Below are experts of layer 10 (counted from 0) of a mixture-of-experts language model. Rows are named router (the router's row for the expert), down (a neuron's output weights, with its number) and show model dimensions 0-127. Each number is 500 + 40 x the weight over its row's rms, rounded and kept within 0 to 999. Numbers have three digits each.
Before each expert's rows: "comes before" lists some tokens at least twice as common just after its tokens as in all text. This comes from a sample of Wikipedia text that the model never trained on. Tokens count by the router's weight.

# expert 6
comes before: ",", " (", " was", "'s", " and", " is"
router:487528588539571510419503556559459468551508452475461509510545494565496511517550524466530463494496476547481485568497543482483542572494534514473482448484462511447501582511505486434476473498517499544491532441601528477464456526525457509458518497556499394570484464482503514583560537500455488498588499439473499506522426487518465545538442515515464543575518451520505492492467562510488568464530
down0:485504464475478486551488495557546460544568491598523503453523567437505488489522476570480498531409517495439488433501459561538518536436579440513545525539497495482470501517514519473510558482561464484496506576477524465440519462457519476488500482506468567519486562500466449520495522491496509539587527478527522484421553447456512534489507495537617485469482482469538578519563529470568447527444
down1:509477524501451481440478406547577518497506400511481557448444535507519477490477537464493521507453462516541404478475451403497532534474561582515505442536497439478518521552504463570489531506569484519516552486464472456501507470552527491540500472530509533523483472503438480505481443481507469539460444559485514542511560509549552499547555533516612458524529563512554533500561510536454471475520
down2:560490509504521502461541440476472537487481509544469531513459526497501468555489476437481556516508558525488486491522516522538480516553520590398468453419579473436521488503565571573492479459503596517536552560513568542499452472521481415475561429563552480441537450534497481442476504510467509572503514448503578476497520511499533447486472596487506512480531476498518504549518493462529487537503
down3:487493489550473512544535523538477533560493435509464551555549500505475525513488581509482490515409425481507453538442551339491559471467479586502496414515507465517529544540450525509517514492525434470493437526561487516509515553564527524471438492571503470465564495470537460507546490513522502533512493498513491513521487483549478570575461506432486558565453494459509483492486507531515458438524
down4:501528510470559578538532483417516530483518465473624535492491542490546509496472525491468490538484486480564544416530514468551468553456554502519501483543499489528434524440396432571454483493472593554455487501497558472519464466439521461480488426502512484493554475505483475528523483469474492494452456442454445495530539529524517525490452501458514446539557467455519530597501507503526464521573
down5:479499443514513502528505570529544515490528455505441526563532441494461475489503470476561471450537500470454524530423535404449471528466563574464426483475518462449544537539513501433573461560470528501527556539548516530447501436508498527515507523477547455431515507508470496432506471415437449491498482522543548579486524551564504587506537488539548545485484514452494513515492528549561523469540
down6:492480558514588462544526534425550520464507445493474595552443539470481471476504533499514435554584512461550432506499512486491437523541521499523464450493523471523515503516475537584525492507432457537487509453592444509509479467525467508481590503462519471477448476554515556463520479522494456412480514443536465517518532465471558525536457449463536489579543545506534477463461545502475570469450
down7:472460491544489561537496463464480513510521504478508479478466534542515486507562524437526530434533535483479487488444585458440490487523521620499638530498449466575519504505468568469418470472503448472462476484553439491507488484461451477448588470508526541477472427435454495529476504520451487466469469525517411479480500447520513577485494536585516468526524491495536503475540517487558503452481
down8:519452508488501550495548562535439519526484503550477553564503586512469523533497524459521466527510497451453498446413491506457513472467455494534499457512455502540498629507548468418554441520471513506555547450544561564478515491510566539477475473464480473538444466514573534467558520415505466510541464496504556440466461504444509530521499502469508483487516534564524549510576555573520512470552
down9:476475497517523541491515461558515471475452515464494542579465488543528585482496475513509583525523541514555519488476511548539453458406522482481510533434424484548448411515491517490489533457521486546482462532487469450524499474509454471533419533525497463439503490480466455517472555519528607485540456503550537535461537478501585488441505508554432501574515559467518539468562535469543524593482
down10:460514463452518457463522579488559568423515419612504505511494472508525532528506559512511497495497544483518546531474538542582524586506539437467406410491564505537459461497551489446499529468457534545526518498491501515502499496508456460474449501509517448506538490570505499532486565472437474488594557516468505492433445489479570514526561470440505525480444518530446490542483550472492488503468
down11:522503475535461476487495517517451432461505517458486579486574482524477438483507527527451479537487528490523449472466512476484517417483469552549429525482514531571504516440529472439466522442528430532476462487450501528504459522533470535492550443549415508521465522416553416521470472516518588514461519499597467487530471480570494511468480567463441492499550565461581458479482486542483567533501
down12:472547507517541491566484462508537507474497476432510524537507464513486419526523469515519571516510514452480527499488406478465519516560451578493548503512442534437487554563552474458508406453561517511495485475487540532530488509480579521543492451499498424482483515595526474576459523509388459538545501559498557507503445515574492501515513460575483531569532491478524521444571515503522534524474
down13:562464440533507503485450485573470498527483532440525510508481493503516462492494519490521571401430592499511447486431468547436501478550538592502502513445465481515521556518522460544516478466476464559473518460521547527500518589527416513472443491479458524526447469451468412477443511531438498471529507561476544515468546460495510455521503474429451493490515503470459499484512483480534480630489
down14:496541526617451424456433435511440458498494458461476530475463486446555440485479480513485476455523459534454486555461430479480496534525506512517528541468544505476458472474468489447486436458527519541497480446395487467580546479554485473545576507473503520490449473520412495473482450476460486463506456522545534498505540518530548480542550446457509506477467476510526509493581540594426475498473
down15:507520575493511510461464525457461513510480539471501419468585500419521478502477531444501479483470461471486524517495469432418529511591536568552475507605489510520516564560459509446500464478468471487498467493510558504521466503501529573455526476504458477579398521508535494541442440484499479541547478557443466510518472557477489524471490482475396510460515513558471460450528498445421528483491
down16:509464500554467385527565469507598449484467442513499544479549503467517465466424555498497524464444495480516583459513481628475430456484479390522564555548479479450460509509514501509448548515513545527518476520458468510480423486473514509533521499485507488557478426509470551484511531464520470506510595469523582507551494507482499525467503518593522530505544472514472500490542511500523477463501
down17:541524485417521489538522529448513465493477553510462612536534436467497497462501524481520550514481501485435518525539545590536525477487578440406480499452536466502495529480519537517539424480516512564516494545519537520510514406545477533519427523490546496521452456549506517522527550532485439596589514525492483513439562598531552497501531503519492546503491521520527519498459468551559470527467
down18:566464480503480449516521528525410532436530522485490457485536493474516505463573532562521485516558500527512447540513449456565495506497467570544437505495544452449534546496520500576563508511505502442547516464510470525477464501512456493421531491415595454484523493528487511508572463486520523523507549551475528521439507476438465459451505572542415498467496526481488395542497442536533585488528
down19:424482485481449441421506557527563482518517494532516554522561415486542515472499524516440524513506545534504495488528452539566452530554497370520519444447533486477517455496521522505577524532464565464498538548492447515495467513501484493509537534540511483494545502494584483452376535551556471586479498487558474538505432444470491576481507518516476436502476529457499553545501511486487492529498
down20:446498493473499526464535457548523526515528523495453575533493462451449488475481502480520471458575544546485525497486522254504517549451555508435555494494549458597506522504516515499481518509491483556554415527509505491495530543481492465566495492491553483462497500468540477501508469522467493523510483499532538517447534556452512519514437509497540524534526474421545517486535503477472524496497
down21:474518481473477534499547498526485521529483501485498482447502489530501527494521450509550500539459551444564491467487527439507452534518447516539461470560537505537471431472469449586440485411492545509503578507465499513446454493435455461464506483478516557458516454474518467536524465562451519545492454580456535520585397505463473475525466460558569507508508537474502565520601474429451463462456
down22:554496478532507479572501412518467513507447543478530454531451540591502485517516474469454579554514594560504476469561512488480467453521534546530563588471476471508487505483399461494444475524522513527480450485546502495526441511443393445508501500563490582459479475469526471459456460440480500489465509516552494535503507473452451483495445480532497466578502444467491514522524553511568457477480
down23:473409528491530493470510500525528527492518574523445528491419483546445543517496532511488467494514528544480493521446507565492503506527506567500467451494505451491415502496537528466451516547438495565527419506491510502473537499496504500486417575414458379520485501542531560472562472480514428498475555485518431464561454506532418491410530488512513560447443443510488469498498512527532451465532
down24:511517564518478445514467482533479513480477449464442448486478459438519452455540432508485493435398448549477488492547551354538481569533430499499507507447526502553516517522507534485494490524471480391529500514586465504437499511475482541481571566469522477587548520511524460453483477488552558513535540564509576542507488476476514515548482531508507502552484542514476477524497528495468481434497
down25:510532526463500480542458489529531520471510503530491577429541503464593533525490553527469535507518485526480538498520491621558468532494549357504532487451542495454479424486535524566485558480534522546456504547519505577499476491518497478519422549500515521442529467541516496559495491484488450472419472500519486460481486497500516501443483384535467490473481436443545526537473516497501561519424

# expert 1
comes before: " |", " of", ".", ",", ":", ")"
router:484547462541576511535501501515478492530480445447491476447473564531383531542440492525472493515478500506493494573449503500488530476469481470531410546532458549540538547564520497501490485495501450437505401497560514542508534488478515444501538438506473516559531642405516486428544484538542523495478492494557475519517510468499491451495509525450507514532505573446449494487457522536435477452472
down0:570557547537472497509491600435479555456547516466469462457533461472479559496533494462426458424462439425511454576528462495476515542534449530457454572469528481511463537540531553504575484484440506433527591517519575514504488478429527489512549508455518440563497526579483498519473513493498491442509528477467531540534545541512522528528500540504515509433483549513495448498530490506565556477494
down1:520519608507510541455537557508541503451549503514514554440487462555444505505570490470474472503463455507539517512572551368521488460527444452487411376546465502534493545485419487499552518475543460465522528526496508451500503531506514519491530499480457399500551476480466526563472525533525520511479491483501576495488482496475447566490506540554467531487470479566513479454489469461479529443466
down2:487550484522518476534482538487498493464477535524499571497504511502544562540599488467461499528496505540524517479486520435513474540449474548441450573473499451544480547513506541547516425508533496507475507504487551447474552539442554455476497536554490459460569509554452456475614539517493470452384478538570528526414490524556551500490546470498473438519592440537493540488500543506499482548509
down3:490498510467522415503458549413532494482567496530563535523452488497506471465451443520507441476482447444471554497495435404582439539441488604485496494457523521457542481455492508520547469422473519418490507454524514548469448443503581542529468488561522508507507521509491527533536519551538448531512454487429498449464470515484537503507593462531516444483511480535457526494494421524474502469509
down4:548570492559474475388505483472551526524454458460476511545527472484544488550537464530495479484395432488540486538551487405541491443511505611491437489475523453459427531484487458501562559484460532490509529520460576457482494500516517498484518471488509502518522577496495515494458480502513475408537508442514494534468448489532515472516481436448533466503428513468472472475407417491454516524496
down5:540488565541500471468517453470470512444518532477504572504522507498543508559506497488480457533500490503491499524570500372517451494505500646472447491527533457578463522446508463564496451518521478480434544510557539477519503516527460535447534472571455515560457531453485528508507441485520569471538535540440505486541495504540443495537539529413434509530452516497450502470445534570491460457492
down6:542582522572505517522474537451494524489496427447572533483455518543440500503487433400550520490531500519546450499464507419465446504456564517467488573490429471532552497526541450516507530579457501548483504482529548496529488484505551495545517493517418452480450493492426485513417534481506487555524485513457504469536491471547483520536423519548482459562572526477520450465593458501518515461493
down7:516486454474484518501525477480487458491537425492455479501481457514462489546482463518439483545480477424497496533535468390480533521482499562520511452475472478564449501504476471541511514425498455525439519492401535490557429511430493436531476502513455476480488549467493456476464487449586523527484540487494519499497450469491477545546539573482406433486552424520477611559473481534541557526538
down8:493470397529532453517578523501421482561515527479538505411496509487427552492566485517458537430519507474520528491457490429544448523503480598565541485447501489501434514507440550484534459514507586512498483518559488485495459415451434499522526526529485485530519559531474479453571496511434461494522468561536462589519524490548418542515478450495473524469489490472510498555475498517543486500524
down9:491500527488508518488410493560500523549418519477501465523494438519385550495635532474467468461501513476468527463588479606517493504490459537446586532515479555485540527568509466454454443468536493487454477430528494527514466484528458511527491517486468523496442487442523514499469461531498507525450466533453531557524465504500440445473571550588500506520488504486469507528534481554531450470489
down10:463584517537479544478512443502446503533554536471563541489547487463427544550495578491534465556460490463453517496495525535497557426532461473469492578507531560457452454543496534534495433492527463451413526478500444508551562464517558525515516509493523475466475527568496491508403531481525545519506491469535477560509414485445542554495558565516478456469422496484548496510509558483487533541446
down11:544436516538500442470563476496381489505539470458546576445507457445450498537527554452576464518518542504464476498487510499465543516429456529458521516477507518530367521473492518421431530495563460460475456478454501506489517474453477545503473469477501483515562553540492524513431501516497555482498494493439526517477556530471510505426488575475503545554533556512505513443608485483500499520491
down12:462447546504512590451532525446462516505521490493481493551496443513494491494450472517523523461435437446512455548511420408470540488445481617530529464500483527496524496470465423578484497558502473533543549518462481479501534492537565523492495460499481475576500557526471508532516477461493465511535506453414507531546481519504485496464494522371490469514414511502484459480418507584534490464525
down13:395526556537577566488568451530515481469507530471543489533506503550507509560478539515521495520542477533482473500458451641553427506556551471528471439469500442536479421481535516542528531534555494473488503504482522470465482495446579498475516539524521470524568550478538477553570569519529511549470504474490498441477520542525490465458508563527577440504516491514457476517521441498504570537471
down14:446540514469404564523523484442523525548463422559539505495547470394429427470471463518535521491443438583475508460504492549522516531528510512396518566517498495530495515506509519455538494529473475474459487568457512494420534449545517503506444494478491459478498486591570529450475546529497520536490484498439512545507534490488573497487452472460487506576516498507522479523552488493497526477605
down15:511449487501493495491468530503447561486581495494503466547508541463477479420494508515555467542491476468547556531539430448535466530566501629483537530550543490450497547538526514508487504529468470503512564489480492585516458492480498484549441482479543525492440518547561546500558477475488454501527492513446435526544429607529460484518503520528430532502449556548484477500471459510393553451496
down16:476461518606556499505475474466484525509503524517477525484482492556527479452540456465447531577534506563439443538443534457408504557450549502508440529494487432544547500496531419462499464465411504542534515550525530429528544575516422519521531472547498524450559493544456505509469451505550506499429496508449525483520460509465516506495499462427503464592512473496494516529517513447434465474557
down17:503429546480465504554513543513548540515515545529443496473527483470476490489492537430441542464483449463627498433524462456535505521490517469522504384467631516465484486482543501490473457497459463468493562543473493573524488531596400571472530531434485491500449487521466459476538484524522490508501568474507528487545519528454459474475495528472560493546512505513452485545479510457495490487572
down18:457547472486513492508531558535552493509479505475494454487434527519519566437467480480490501535526459514488482518452446534387512556482569530539440486527478496484568497489508492480480426495485446567517517589492478463471488438538539514390494555471468502568486537435480522568534448529549516566486457478549425565476546502542493438461524455462436487425522506477505532484471537461449534489467
down19:511478443598465487499524524511483491530550474460426520526515465468494410479533557489512530415464516450496481557479422390499539442482499481462516429427490532448525464546584518535522457490511495397496590505516492547445522472542474537489458547488453456460464501459501501551512415526477437509524531514503578463516452519513480451521491497460498535509581484530489497480505555521480515475480
down20:560524476457538547558525490460546509531512497504482587503541514564430479529441500509455489545385457536510483434438530479505522512519442567439503564477505448523521454531522457510509592508522479535500523488509518496513501469491525494412455493514459474505446465477526527540511576569484510413463487464499508470493461476562531479491518495510462437484526497529559438540586435472488441494595
down21:429533538520416552477484470541462548525437531529508419475455458520498469486481475565543525478482497480434528533497463529441588431501547459478534487484480442517521524509549533575529460448540531519526537476512451587493552495480445503522525550512552471500467479537584519497490476497478469562556521432531450476539530416455546550472494514528586426446494512482459459438517476453496499490502
down22:527445482515486506535534444547514545484515491499495512500471521497502504503575471486459538516554544518506492464517526602507441491486523381486486576479431482524539446522457498577466473500494527574494433519490513522509475449511467505503522520467522586445431409482545528487446474475504514487392433467562476509447516486486482451494513509558542431532442508439508460579510463467545526500429
down23:469574479471541442454475572583511454527531469554535490556513495556507524501470492494486479516503475562449473549461492571485532507584509390515598477552528464462479396495452480470498462521487472543444490446511532459515508494457466490499477569517521491465510423439506489498515517553528451533539486452499443504516545544461493484500494417484593534510483446503490488452465510534458534540569
down24:488491509552546513489512481528461492515507521494550443528443537509430460531529492418482460551503488523477442538529503453495505409547404671481504569557474485503467491525536532519514479562495479457423498536521571505474515489484498535508547498490546485533480509453465489499542409545522522421483562474513458498551519531441542498506516572542432500475522487545461466480474502533502538562482
down25:447467520515536494475469468497444520542464417492538557536530456493499419457493458559546390526508554566497443557530537486561503513496473569496525550554463452530576564445497514516523500579500492525488458464566444453534558486556494540468488463564474498477544544491524515420520548444561483546484484451539474490466524524430437432477492536485468449487518512471544507546478500497467484482517

# expert 5
comes before: " the", " a", " to", " in", " by", " as"
router:496438502536477498509520421490466509434516454465518453576458565468504427484523514522508497474526532453548534462462496517452521506477511552500459493504510395442441439445505513583522507454535563498551486503491533528495407480565517461450486573486480488509435481534563499481541498547567512457514485515475522479478486438421483471490621503459492443502558524543461424495467441516510479523507
down0:375421542489456479472520533457520500449543420501538477491514500422456555472510432496561504532439533514553459565501473401543504543557479542518454465543540471522499523438509532507451469506468478497487528520498535519516493489460535488501468496516493506513509554498525501451542559490523483531529603471548484547499453539562476513540541506524511553530542581503521519542448498508518388424525
down1:481580561422509569463566492509572510517510479504506533514532506535443515495507524485502535511492499501563539501475503513504488479570548402483405495515451476514489552478487503497488541476494489506480506467539526518468536479508466439534438475536526501488524487518481593565522489523366521555451464514488538457496440583587538555428480497500479526546552474389535488483529451539519494495456
down2:443592511439503433436440494512478487557441513500480516482440486534459462487534514524514515456456534541470500479537484538483538585580530441497481455495504522492487546516519512525551519569498484524487524399539506547552483459503534426474489473500490471511546524384485552541450494485507540532494460523520485472529457540527520554433514575488588504392471523507504465489477495480426518570500
down3:483497481520585499490533529540541504503539525481515520475573485474513450482489498578460404453511446542473519502448548635492488486490515421520510588461572490470458513456525488491489463538473517515445532449456489515434483481520485509548565466495536491485627500505481488459527459525489422468495514487507480484453471569405482460471531514477507493460495547495480456610496509475505543454493
down4:431466547481508490502476547438466570509509452510440533465565600544512518481534517506513471436587575508506442496481548530499574553472494395516443527474497481569493525477459488463557487493466571485537472467514547530585545538518516537499466502489497529557532517476474533448505507489473488488432523449453553507469557529486499481487511434520496495450523551423563518485517460462549522417456
down5:517498480479448561471443506500440500485501525480509471464477515492474506504471435449513548576417475522512497478615435459459534479475540613440500461559479523510474500569503456547442499477506516453534545546521531522439492468613491476427441489429474490525439470473514540512527496513546505541549530437487552482458521524550509466461466461455480450532423503558516484443532470492477520525500
down6:416435511485492453518436457399530507461532461413467591478488489515490456514496426529534469537501466450554472487489524559520415495497497425493450577497496512545483528547509502555537527531428470490507517529521491508555492519551530469513492554554479453570562492434553555526517507463523521574544466566498541469533452541487482431476534505456431484530465536498467476470536536562498489482510
down7:531530497497550511426486470531424500505486502534475495567547483510531431533538526496564501508514519511574442571510436522492564503517449410461467462516522569499504430470511435520531516551513566427526551509511484497511472469459412442484541436518462482418519526538472515448568552522441505509544495505514430435542495538500515498497509504488482483519511475413500496489551445509388499475544
down8:452529531474433437505555539502524492516446487467538477502511457445483481528526592524511475491438509524550489517503413634485505522542522342498551542484531484533501539472497451477443509509511466566574497459488524521537508489512535479516448463509501448491540513466518529503507420544555469526486452499562510528446514486521500507430566464490598447528489472495530489452536520452476500535504
down9:562480500425486518543597527409509456516510532555509553491495503471515523467514514461562484507493530479463444498503512474562469573523552491440504482526466482524461496501517546534482486488494547479502453526506604495520471500444474507514438454490491422490484437571526464532491520435583505521407540556529503483538501559559427525530401468561447523501528512497558498476543480523564548520448
down10:547543495529470482547588538472482476538521464450476512482519461516538455500549496432533483489538496468506466579498464371458508538451505566527475528497493532525515492521510479475476510492575604521529490525537475525491486488547579563504463456501511530496508616580533469463488551509463544472448497456535539466512527584493517519474565492536532486541525520479521489493489476608441439449539
down11:458428491461574456482492449571467472470476523517465431462451497486403498480541486505460511526535545511394497529550468502457486573523524448466527469431487479525455535590517568480502510510432426482546535502527525542505487513490475577416487570526498437494467515545519551522486497518531524494477483489492521508528556437501499511542471576536481467458518468488511508496416523466585472497577
down12:486547533547477505507505515523529439526456508480563569534541470519474510439533524442477542574529490524416426520551505490527532506511569512522470469480501483508557518503585489522486489524411493474515578471548544462444462453482561485468433477454471478540481544528492479482457473498489479599521517549404487529448484521474511495457512560480504452439568510505482467575475443481395542464489
down13:520479520514454508553499480504516519501543555509476560500481555477520557585504472455566565461461468491481548531512523456510451561396455514548494489469539486432455533535543532478486450442573524503522474488502542487488485563477544534474506486477457495514449415498486494486562450547557533433555494529536465517538561413520521507597440534578509569552498482500478516453507518476538438462531
down14:559453537530498503496491578506454484505497532522509613510516548498524424497483433514536513423527451458566553464495597439557454484466585509555456527548595452503457492549434465446470504452513514453498488564481511453461457512516498486490509548514466503534498459538466499515481515529529524533489480466504492482497508513484509390559507539455499513494492508521558561458424595493539485514536
down15:514479436438530551479508544522419471556456443524442518448446513497568543607469468524522469477454519489508490426492445563452539486461502407486455532495467497479506501462468509517501461539504453548479521483451438537536458467493551506514393490490499515499467527516495488524590521573474478553505462525571520513456497469560533587528508488553489512484518524508531545449532541427510507505419
down16:560465496449509536488500510544520550525371443464510429439476552470525470540485501539591440477511450536504446530516483477530446448560504520450557476484567497526430591525466518533473482549524509501494419478415519507538479515519416495525454434528530451562519467453462521540530470476504497446489523381488515471488491541550463503515521518539503433490508505516521484472492541491533526512529
down17:456512474515357511424495417508551547519484487534419478543427518530475419454554461500496524498522468478508514496497436534483543472490531400464506529544413484502490493574395464468521501446473530495488501525525516441509487471497536504474491481474499523470501531492485462497529516485467544465556484454455552477456511541518495530404507504558493496504485481471547489472578442542574468488429
down18:541529461511536470544533483576407454425496551505509468547510485544451538493454512496459455480507463525438565536485480424470489469562438650555480573504478490491553486469471545516467455504518476560488482502485480530448520528519487584483567595485506451530426505522490429454488473485496470462465475544497488461524539420479502515492500462410480540489490468525508474481464468491519530508510
down19:477530568447479501449516461555560551476469506505511490504570543473496488485569542473491506474483521543521555510511514604534521521535485393498412502433466523517543492498478459496586539477422485506535532419484534547499538537440521473535491567506506527465528587553503537467533529482465551580526488503569493494485536545496474408462548482557538548476441450483521516509503490480520536433504
down20:549528447492470512510491497496458524491509545484452471512598474399500429438469488515421495428476473449529486500561492524483561555456470534469530464486529531416466552499538474536502464466498417511536536504435524514478501513550469547457441500397528485478458530528437444542505449453461455527521497460421502530444498540471504488459521544420514511519505562457504447476543450474538458526464
down21:491533488532464463514479533466424494516416512509496521462446476475456569514481537474463553525512554584496424483535476542628526437494568484474524607499485490463479501537398518503423485472502456442545445491504522579431525502497490474491508537467555512526494424470503487468474454459475481479456477517548518488460568522507464529440464432502474503516533484474523524504541427521548517481544
down22:546446487484515455510529486439505542509549473477530497512515446462500427540486545500503477512509427510538602491505492532544493451494472597471478514516563485507458503488467479530474479531598460438474500517448514499480468509474475520528460446561551509512530484431581499477435536498530372461513576514471459435531489551516475480459463460487499448487516457542412550456463524495419533498446
down23:464544557531550525539527496511530505485478513526480418459545505499563475511540504485529546543577577510493560507482502525521536483476518426537486565479467444453516541493418471531484524479428589570556486524424442487490528480499548554500518439532484544452498494506545589520503508559445533469502454477525462485526560555524496457573518500529509448566416492483500536388525515489509518491501
down24:524508467550445567489498428542509539456512504458482479550428553484489448521453495536483561505504461482467446491464480542531496537479508607532549404530472482457565436471497468467460515520523516432507509520534526434490447410491562504503550479490484565527479461471476410472500500448502507479547535490459499534551468466531587532502527491540480461500569555556574492475532462504563536553534
down25:474465416525499520443475504485561520481572405470538474511486504473545511508520507524474553404486493526458473542453479451466497451434544516510502490544505522506449455530433567478539464558510445529454449554468469537534451454483447483454475474514471500516437514439483458518532517518472511558494377514485531478513495496520556492534541520629518504531502471473565540472411534484522475488454

# expert 3
comes before: "\n", "|", "-", "==", "The", " The"
router:441466418534556542540454498521549539490518597519562473480534477570458496457480463506515510503502438479438494487553524542501506498567508441470597523579499517500456532434503480487476519483471480464568531493400492474490574506477529606494479478480498549487490456534439490470467494464490486535538470485484490442519522496429496541490558450547600561437493471490487506522480442550534476530515
down0:461491544477488567533465551496570522486460484531480554465468475482497551521459438459464495453522503503516513504548427421466485459423575398522460447534429462530577501522476493502460502546493500498547507490475519488582492548449517551468479516550559532515487487499513494545438571541471522567407504488478555457482505478533436474537436473462509480513562529449525437535501500532585456508492
down1:497528480533453529563456532583514435502505556499482482534505504527550484469485470517475488484515562470571403500493464468518503480474492454476460533489470564499498449550520456454496467528630443574492398532528520458486462507447527523561545575568569524467513555501467536491445468511461528466523477562559518463531490460464547441517532471506459464527521511476523513505554474426552533546503
down2:521476547495442483520623483481539466484452449489459582517508497486518520534522511464583465479540506475498456545521510569543532498485486446583490435486484445505541502555471511534484461504564530468499505507542527507552484435523502484570482531487545467552523486508562486457478537526517480465502463582513532543550506502488428399510449497548493539519472492542469432489395525497599466439519
down3:477511541466505446553492486490550433532464499482538556513470508516544518481403492520480558502516559488495546590468497599522487505502468456455458577528497436454553526494535464425547499467475483519461525492476485533527540494507493416502502465585544484494513476525558539545537459526496541506448539427500487488468457540485546547495484488551573492607476520536395521547418479499498537518505
down4:527504447515475506456486473494476510515556458503498415440481488506547475509466538438543427392492470539582515533503456487488517456495437542529485507531476508531476462504491507441510507426492425548457435494505524443513529577465497520465558492510464546557488496485505440586500505527556496476447521542443491485557542538524493539589489521492441440450481463563500530502542540387464558501498
down5:499501518527548486526485540538521468443566502481466542452546542514523479471477538501549448410514495492517558555421550588561561518447477470522568442509514535479503530501582509492521600534563503501505575446540483466502525500519540512492576496494415545457465593495493470433495540513447522457506532538523493504471520467460464463463539479464508513434488495462529510420532442554521533494543
down6:472507557483571546468456474519410532495477509559473430524497466446491533415483475483439507510489512538408504461492503581383508480518448439488557510481480532511491438415482465469467437490543492518503534511543535523516483528477521490535566487493426515530515445448502458499478472507539516441506483480454483522521534481482529412507458474530524487543469603521433455513536482564466450439505
down7:418454566519522483523555436481411520503434466484484503569554497440525483537471424489493518488534514507502562454610523506501475477507559461505491476540544478478492489521531500432504483505465416478546514483555523543522471505555475498564533495507509523586555482541527552458495433532562510491490435440484584491425401474478539484424489527522489476483540480515486446465516546536527530533490
down8:536446570505545565548412445522496555535458506577532509514531450482466484489545505472470527499493516522466523440567570512496479467507493567420481508446473453536485497556557493509522537469475469468470527525558463490494605525601521484520475536520482573561436570552478525473447531518516481509446486509491483542538510487430545488477493496554487543507566432539512490538563420504538518527486
down9:456506513520513551473437430494432474492510511493520462439475483465519516453457539515474482530500509507547524477495563487477478450493439415511521548493539541486555458472436553529489598486484466543477405540528453466509523583460471463443466452421469562390512500423460522487495563497518461452449420545489457509493466513516465561440514497495592517477472493473502539475499499453486508490536
down10:466523519431469549492505482519557574547505486495576491541558435532474558519534460527539527496502453521535617606454475544483520450541492409497452497512566521504473494508528465528480584447480498518452505527440452518519499495542525454530510600485516515512393519453496462540491477495476449495510518480486487529503457493564547481526522488521515561428468547446487462465473500561467568507515
down11:531491494505424571516483481460456446536475501556518497388454399463587529492496499475454508442460463476484515497553530505547437467527513541501526576481527500516489474472502504525483525473458527498515514505513480483480493471448482394483498513436453512545508505440492514545440473558560576535491585420448464508461518495504461468469496550550450445437480468483443437487528524462415483520524
down12:517449516527472483524518618462471488492462506559470523519440530514458495515481476512393500561516487416539494514518465400476481436500535535498555473478478570526574537471459462480470434480462509492462450457420490479517487473389469526473522457465515429520542492497515453474486463503458522452511531470520518522495537419551507532478528505520515436604465505515512510478475548419481514557492
down13:492521477504511508410424505477464556513531497618512455482492525608505535509541517474484423541534471512555481525449549428447523457493500576457423494435512459499514500465510489560519541513467481461449488422523527526527513574509486519411517419442542431479536448523498498472548520480457477484521461447488476488561466480475428487554526526464488492492472554511524448513473565516497486518542
down14:513497497545481507477537453539468539471489541527483507504518542511464509584457538543520482552510532548489503545567501455500440501533464561506562487486508546443491457444502505569532416487553518497432486441548505510564503490492534591561458490533473479516419458529526550483494527363513541484486494482538459478492510449507459489430462522459479489581568446570480494536593514490443527487498
down15:451537499464519519491505564516488494490493460514406485489469483492523538522498478475495488449465487492480552478573449509545478559566540555451471496500516521438478565499518503531482512474466408480490512475377622549493494502486489473486413447466535533555555492489490466518483492444451488482561448549472506470484428545578480489444519503477567563540497570492461526435447555481542536497524
down16:527500457461489514470561534504539457513495536483482512573481486509531486478485462431539450506550605450529528583485501565516511533548418486486492566518516598563473494504521502535542553550525486498452577523529531500543505483565517396523452498492479541473471439501531557493549566549475478524497530534483475503529522511544598501501576504465517541435450495521531449560471449486456450477526
down17:535514484506537489520464531442466488498578526471513521508509542516430498519513498559586473493466455498445525516502428451531523417489496506487539422512567574460453508470490551508536592523505490497534477467533454484429483514501515634482454427491613507441541460525499511454528545466453513413504475471497448490484510522518522530464477488488388509424475482499524467533474495470515503527491
down18:468564525475474539487501614550486489429527487585479478521443492482467567531479476439485424522537467486472564538581556492432527508485501435469495543508564541546495464553509436524519575507415487516499479536514458521463511584507570435482512483487554482528435480486551505514467501463565497459567512530483523484496493531456476478529445500446554503513504507514568514477482511447459501503407
down19:545487512485496507489528470548437503540475525514487486547426557518535498492472516469498468439519531506538492494415490617412482533467482431512530509492489526498534488435417479465480487442514525480492452480540511469461516564512463457531496497464518464469460509459573459497438382515477449481411487569521532457572550406564465521456550532525509481525503506451536461506458493552547473525490
down20:502428520449525509536489540470501495465496400434503472458528466479488515507481495457578497466488558447499495531479459356524525472546509555460481435463513462490515577568521510404566509537494503493554472474506500447494507460569523635511520546517544500573499493493475503508463491504525519547506523511573498506575457479477482566530422518534511508544439503547501518492518466521523509540510
down21:516504461457469474429461499522544492475520466491466445488546526502497520546509513480550442572477447489449438534485420517516513517477502451465492516618466484525482500446451489509502492471502510513542525507478533522483488545493477589523476483558539473471523472491474536477473488492590531608516492509529481482426448504506470410509547381471508422552481453478482522551501471456515547618479
down22:508504436567433427493503469496492451483481522552430493446470483484566556539453505547491418542554503472487478471525435512518492560500428544490538404458516562443520490507526428549450518504572492497513491490478540536515458529493549539495581506513488468489552528545465532494485521439545552421465439441506517589579502555467518508460497472545441505549485470517530466495480552458505524525477
down23:548526456547528433454412529500517501478495514481513469436411575547476518546516495504577468431465541490497472473495512488480468444515502567564499522485543470449488499523441524557496436443474494513485510529538474476460506514464442561494527472446461474527534402535487464422534510455523478394518536480539473495584483513498576537482486486471472516487534453522589587551480507547475504511496
down24:580518493459490517509388517484589540521518427523516508467496544482497487496495454552556518546434477511447522537515495480465560507480541448525501384553500542525483471533450529478454526426463488451449545487563491508486547542567526361494468500457493483481481448490489530513442516494551484477552509484488525484552577445511503492510474515545523494480465455519579463450485515524576530491481
down25:515491468501447540490525484519470524539601473567489538474507467483528563481546536475511583392408477568521556520505511589451485513485469455559486560446524466501460487485469543540479499536466465466491537566419407520526523543469571469489520586504501478511511467456498465505518497547491511445468462468447487506554522440536534563506538488493552476500549482468477530517565555495485436495479